{
  "experts_per_token": 2,
  "d_expert": 64,
  "hidden_act": "clamped_swiglu",
  "moe_layers": [2, 3, 4, 5, 6, 7, 8, 9, 10, 11, 12, 13],
  "router_noise": 0.1,
  "router_logit_norm": 1.0,
  "num_attention_heads": 2,
  "qk_norm": true,
  "attn_scale": 0.177,
  "init_std_down": 0.00404,
  "lr_head": 0.00802,
  "final_lr_fraction": 0.0,
  "max_steps": 7682
}
Below are experts of layer 4 (counted from 0) of a mixture-of-experts language model. Rows are named gate (a neuron's input weights, with its number), up (a neuron's input weights, with its number), down (a neuron's output weights, with its number) and show model dimensions 0-47. Each number is 200 + 30 x the weight over its row's rms, rounded and kept within 0 to 999.
Before each expert's rows: a language model's description of what the expert responds to. This comes from a sample of Wikipedia text that the model never trained on.

# expert 29
Table cell separators
gate0,158,163,197,159,201,190,244,162,190,222,224,242,254,185,228,192,207,197,194,226,172,167,215,220,171,170,248,149,205,207,255,223,171,231,178,174,189,220,194,225,192,195,184,138,193,200,233,188
up0,133,132,166,192,191,189,239,172,188,209,196,261,227,217,193,197,233,188,194,201,163,162,219,240,202,191,234,173,179,200,185,189,224,237,179,142,155,239,200,222,199,178,150,139,193,203,239,216
down0,221,188,204,219,186,214,176,211,172,176,204,138,197,213,198,164,200,197,213,181,277,215,242,192,244,174,152,213,226,192,130,271,219,210,250,223,185,234,194,153,231,174,231,226,186,250,189,207
gate1,194,208,229,236,169,260,257,163,199,170,188,162,175,189,217,155,277,164,205,243,176,227,169,185,228,207,216,206,201,201,208,181,173,229,230,221,208,238,224,213,190,200,212,197,188,180,238,125
up1,127,215,194,199,175,218,220,200,163,183,209,188,183,205,253,225,211,131,218,221,167,219,152,174,202,200,240,180,202,163,201,220,176,193,280,213,192,254,195,196,256,209,255,168,164,214,212,147
down1,139,238,153,150,147,164,111,194,238,232,212,149,174,208,182,197,190,210,240,235,198,179,183,231,163,192,166,194,236,215,169,208,196,180,163,183,244,197,157,209,206,235,245,168,186,180,153,177
gate2,175,178,183,133,217,194,221,166,171,215,173,241,217,231,181,198,191,209,174,193,216,218,227,173,231,240,143,226,111,250,227,190,174,194,143,256,173,167,197,194,213,188,212,225,156,155,176,249
up2,211,207,162,181,206,186,213,176,126,210,205,195,189,225,125,222,189,224,218,182,167,264,242,222,201,203,168,219,136,232,229,210,192,131,190,202,201,193,211,185,224,174,192,183,181,129,227,211
down2,189,162,204,240,215,175,222,269,216,171,257,207,192,171,195,182,163,203,187,193,174,170,174,212,190,219,188,152,260,197,186,216,205,209,200,156,221,194,151,217,217,221,223,176,180,212,167,215
gate3,207,186,147,173,187,188,167,218,192,187,182,146,172,215,242,242,230,188,208,170,135,163,218,215,204,177,211,244,166,169,168,168,227,173,223,249,189,182,184,137,207,177,222,181,211,169,203,186
up3,202,198,145,206,175,193,187,196,176,190,188,170,149,226,195,245,257,179,191,141,161,170,255,213,182,200,169,200,175,181,194,169,253,162,182,231,209,180,198,156,205,180,239,159,249,193,178,174
down3,219,152,200,199,188,188,166,197,230,195,141,203,188,196,161,177,191,171,202,217,221,189,169,164,212,201,194,145,172,172,207,174,154,193,152,171,201,210,218,234,181,204,201,168,205,240,196,218
gate4,178,186,172,187,215,219,232,175,206,220,183,179,220,172,217,200,233,240,181,186,149,220,163,203,203,201,184,193,197,251,189,206,203,153,202,178,199,158,205,204,241,253,218,187,222,189,177,174
up4,167,185,199,167,230,209,215,166,206,210,198,199,223,179,206,209,237,246,214,173,214,216,189,172,220,180,192,233,175,273,181,224,193,169,225,174,192,130,233,220,209,229,194,174,221,231,220,204
down4,220,172,208,168,188,195,176,195,182,172,261,213,199,221,221,192,161,182,216,225,224,180,225,159,179,163,200,207,166,226,224,237,247,212,203,213,188,238,230,208,129,222,189,179,151,197,212,181
gate5,210,186,161,242,197,205,218,162,203,153,200,218,243,214,169,219,210,171,139,158,210,141,215,163,189,256,141,217,179,197,155,177,177,167,240,227,167,150,224,199,200,256,239,249,179,209,234,183
up5,201,215,153,194,203,209,204,201,168,177,160,197,237,256,144,193,195,175,185,211,206,197,249,185,211,225,132,222,212,259,148,172,174,187,205,222,189,191,227,192,228,244,257,213,145,200,248,218
down5,179,190,230,182,186,283,116,261,223,186,245,229,201,224,217,202,260,169,185,170,215,146,229,170,206,220,227,197,195,226,230,189,206,196,255,212,154,235,198,168,232,214,227,196,222,197,203,196
gate6,133,128,192,202,196,161,256,217,212,185,261,213,173,191,195,159,190,216,196,207,219,139,188,209,190,205,178,125,183,185,208,196,220,217,203,147,185,192,180,191,203,179,143,166,240,188,199,164
up6,145,149,162,231,211,175,241,241,208,193,246,237,179,178,165,156,185,235,227,198,177,187,210,188,186,219,180,127,171,185,187,178,215,199,213,151,219,197,181,210,193,185,148,186,208,202,204,173
down6,212,207,213,231,192,215,152,199,182,169,193,241,231,195,182,228,219,188,223,211,221,239,221,179,202,159,226,235,227,205,209,229,183,168,232,249,256,227,219,241,222,190,221,232,139,268,224,141

# expert 62
Line breaks and structure
gate8,225,236,240,206,160,182,181,184,203,138,217,219,177,249,226,243,169,186,187,151,139,146,192,167,216,188,182,175,174,269,154,211,224,205,227,195,159,180,161,222,215,172,181,156,249,205,157,186
up8,203,213,225,211,129,238,204,224,136,210,197,188,195,211,205,190,175,153,184,216,199,165,238,183,213,204,241,169,174,251,143,190,243,214,187,195,168,190,170,270,253,170,169,195,231,202,185,204
down8,216,161,186,148,165,244,266,208,190,167,183,193,227,203,237,169,166,216,167,171,183,215,155,193,219,224,274,216,122,194,185,150,205,181,206,197,182,214,233,250,181,188,215,212,163,231,174,235
gate9,257,215,251,201,207,193,195,182,183,218,209,191,193,178,215,180,232,152,171,143,183,167,177,165,279,183,161,222,204,180,232,175,169,197,150,239,225,187,174,227,227,191,229,153,166,165,231,237
up9,218,185,197,203,187,187,159,198,190,234,197,232,222,161,240,212,201,171,165,183,212,195,210,188,265,194,194,175,212,176,229,189,208,155,187,246,187,181,201,270,245,192,199,119,94,158,241,262
down9,224,205,179,166,191,188,217,259,190,173,219,163,228,178,246,183,218,149,226,220,201,218,225,232,207,198,223,242,189,213,159,213,185,196,288,196,168,242,192,210,190,258,162,237,164,238,196,201
gate10,197,178,232,165,219,247,180,175,212,173,230,141,184,205,160,228,231,237,218,208,178,165,205,190,203,141,220,123,200,241,196,202,182,228,234,225,188,194,217,209,194,224,229,178,218,182,136,246
up10,242,221,186,236,163,232,219,182,253,283,182,234,173,180,215,187,242,227,232,237,208,194,190,241,175,239,196,201,248,208,186,207,182,185,162,225,186,162,236,165,206,244,174,233,217,215,220,223
down10,199,237,160,180,141,222,263,144,210,191,164,252,227,235,285,188,178,176,206,218,202,206,148,187,193,272,189,202,208,195,208,193,244,201,199,248,214,213,187,197,154,167,114,244,217,214,203,202
gate11,191,191,155,149,178,193,228,254,235,209,144,273,185,221,136,174,209,189,197,184,201,159,206,168,164,195,215,195,131,249,209,177,241,184,171,242,182,167,193,196,221,193,231,236,220,197,218,162
up11,218,190,179,174,236,223,162,205,233,198,204,229,201,104,194,184,216,250,202,245,215,230,222,184,220,171,205,221,173,111,250,201,219,244,260,202,201,205,166,217,210,253,192,220,200,180,205,181
down11,215,173,221,169,153,173,208,220,191,171,194,151,203,201,230,232,227,185,185,179,188,153,189,174,231,250,210,210,232,150,206,166,237,154,162,204,196,218,207,246,185,243,163,230,185,232,226,198
gate12,189,191,248,221,220,195,187,172,208,201,211,189,171,194,197,230,221,170,184,174,188,182,219,185,232,159,189,199,198,152,194,219,212,189,202,209,217,184,153,255,194,159,246,238,198,160,183,244
up12,203,162,198,208,183,183,245,149,211,187,214,170,177,193,158,167,228,194,205,208,194,154,204,156,150,157,200,223,217,227,200,181,218,200,218,216,265,183,181,236,220,139,258,195,229,199,248,200
down12,211,163,165,214,180,224,211,220,202,186,175,180,160,200,193,129,170,151,188,181,194,161,182,235,182,196,178,210,192,235,198,199,233,246,202,196,230,217,227,163,183,186,225,235,191,243,306,228
gate13,176,198,220,196,200,218,189,244,157,183,200,212,209,229,187,160,188,168,273,182,251,207,191,184,220,144,218,187,207,181,200,211,246,249,222,194,205,229,190,172,144,231,182,218,201,245,230,250
up13,182,181,253,260,236,214,167,261,173,221,171,146,239,211,232,185,234,201,294,197,213,242,168,166,212,218,254,245,219,213,262,227,165,191,201,185,196,230,186,167,188,219,169,189,206,223,201,171
down13,193,215,260,239,157,165,211,218,182,133,204,202,203,222,281,180,203,177,201,191,255,186,167,217,203,321,223,194,237,234,193,167,174,178,202,193,198,199,227,234,208,238,224,171,232,218,206,213
gate14,191,180,166,190,177,236,200,187,184,189,159,229,226,203,182,183,198,192,198,171,243,202,215,199,235,223,177,220,239,232,139,169,195,226,208,219,184,176,212,161,240,180,216,135,196,196,211,186
up14,173,215,208,235,189,171,196,171,227,251,235,230,157,224,208,118,213,167,200,236,168,199,172,214,216,232,139,247,232,225,230,215,206,207,195,226,208,210,224,217,161,169,219,148,178,194,210,254
down14,208,244,238,235,211,222,237,177,224,169,223,199,244,230,185,203,190,253,202,176,177,178,191,205,186,203,198,174,209,206,207,189,203,154,208,214,212,177,215,214,174,188,231,224,200,209,221,203

# expert 39
Modifiers in lists and tables
gate2,200,194,184,201,234,221,216,208,183,178,140,254,202,232,189,213,278,227,210,221,223,192,185,242,259,177,129,250,216,180,214,197,200,196,201,190,178,186,209,156,227,179,190,162,233,213,197,216
up2,191,159,184,236,241,263,213,185,150,169,144,233,201,250,235,218,263,241,238,209,198,211,219,255,234,172,172,235,213,194,211,177,206,219,225,209,215,178,174,168,215,221,223,156,226,226,162,216
down2,162,222,194,180,238,218,250,206,214,220,192,223,224,154,215,216,236,214,191,158,183,203,180,206,216,201,150,217,212,189,223,215,204,195,177,199,210,225,211,197,174,211,170,221,256,170,135,133
gate3,243,204,238,197,253,213,144,212,190,203,117,256,209,219,182,141,265,172,229,214,209,211,205,188,228,188,179,186,183,216,200,202,210,213,205,202,201,217,267,160,167,200,203,197,205,248,217,185
up3,207,211,273,168,213,217,167,196,179,170,160,218,238,166,202,153,262,156,235,218,240,223,175,176,208,161,182,193,175,187,175,171,200,176,222,214,197,184,253,226,174,179,175,196,240,211,231,196
down3,204,183,194,184,214,185,240,209,216,214,248,229,242,214,164,190,203,215,230,183,230,220,253,233,185,267,251,227,193,199,160,196,171,191,174,185,154,194,231,148,170,223,143,216,171,221,223,130
gate4,204,179,205,170,181,189,160,145,228,228,158,198,221,248,228,179,200,222,222,173,265,148,218,246,263,215,254,181,221,212,240,164,214,235,236,229,197,199,203,168,185,182,168,194,190,194,258,173
up4,171,228,222,185,204,170,199,116,202,241,192,238,190,209,194,179,245,228,222,175,231,207,182,194,240,224,180,174,231,237,235,183,285,192,196,227,227,209,202,183,177,137,217,172,215,229,242,201
down4,223,210,225,231,157,223,212,211,210,163,240,158,201,149,242,222,152,211,126,199,240,217,242,189,242,217,180,203,149,148,215,194,189,179,232,205,152,217,175,220,187,190,212,171,224,218,261,180
gate5,238,131,236,221,154,238,195,169,191,154,212,221,193,175,223,164,229,243,257,168,198,191,232,224,279,172,139,199,239,219,207,176,207,186,183,209,212,171,211,180,243,217,163,138,226,199,187,196
up5,192,185,241,187,185,158,213,141,209,169,206,166,185,217,216,186,193,214,246,205,196,244,228,250,265,230,183,194,194,191,233,208,169,191,167,160,231,218,151,159,244,183,154,202,173,225,179,206
down5,225,235,138,228,140,219,203,273,255,182,202,189,187,167,193,211,206,212,183,212,217,206,194,178,178,196,177,259,215,157,193,161,198,198,267,177,203,169,224,197,113,172,169,205,214,217,223,215
gate6,228,183,201,133,223,209,170,203,176,163,182,215,247,205,188,205,171,234,203,189,178,212,216,226,258,168,144,178,209,205,225,186,198,174,166,197,157,214,177,169,230,170,239,156,252,187,180,220
up6,207,199,227,117,202,198,192,201,187,195,213,218,257,228,229,223,183,230,225,169,169,190,207,210,272,174,151,188,224,198,213,150,169,202,158,179,216,189,174,178,183,199,260,134,237,225,189,195
down6,212,181,179,230,177,151,199,188,193,200,201,150,137,170,156,217,228,198,204,163,232,196,183,258,232,211,158,207,243,213,206,215,228,185,190,221,240,228,244,240,213,257,233,183,259,218,231,180
gate7,190,151,208,202,195,192,171,240,175,176,203,198,165,216,186,242,146,188,191,196,184,228,228,205,219,197,174,192,211,146,197,211,258,199,197,142,168,170,215,222,236,157,158,200,183,204,230,202
up7,147,223,210,148,206,181,225,181,226,186,151,196,179,152,243,165,163,186,229,183,168,185,191,180,218,214,209,244,267,201,149,217,214,192,188,174,217,192,201,214,198,179,164,179,197,194,220,246
down7,190,196,107,233,186,167,181,211,234,221,219,175,162,186,188,215,214,194,155,230,191,194,219,193,203,191,155,212,209,247,229,250,187,201,196,208,185,240,191,223,240,186,226,162,218,178,256,229
gate8,231,207,233,149,238,243,178,154,164,189,215,202,252,187,147,216,168,216,180,213,202,148,205,219,218,203,200,193,158,262,247,197,179,197,155,216,213,223,225,187,194,231,193,199,188,213,176,195
up8,258,192,235,173,190,202,207,145,219,172,186,195,221,194,168,215,200,202,233,177,178,156,233,200,220,171,243,205,168,189,223,187,258,242,224,203,247,199,238,154,229,208,242,197,185,174,179,171
down8,198,177,194,187,194,224,247,238,183,199,141,211,196,172,170,174,177,151,175,216,230,191,160,195,174,151,247,228,231,202,191,204,195,184,206,124,219,265,220,220,235,161,188,185,202,233,227,170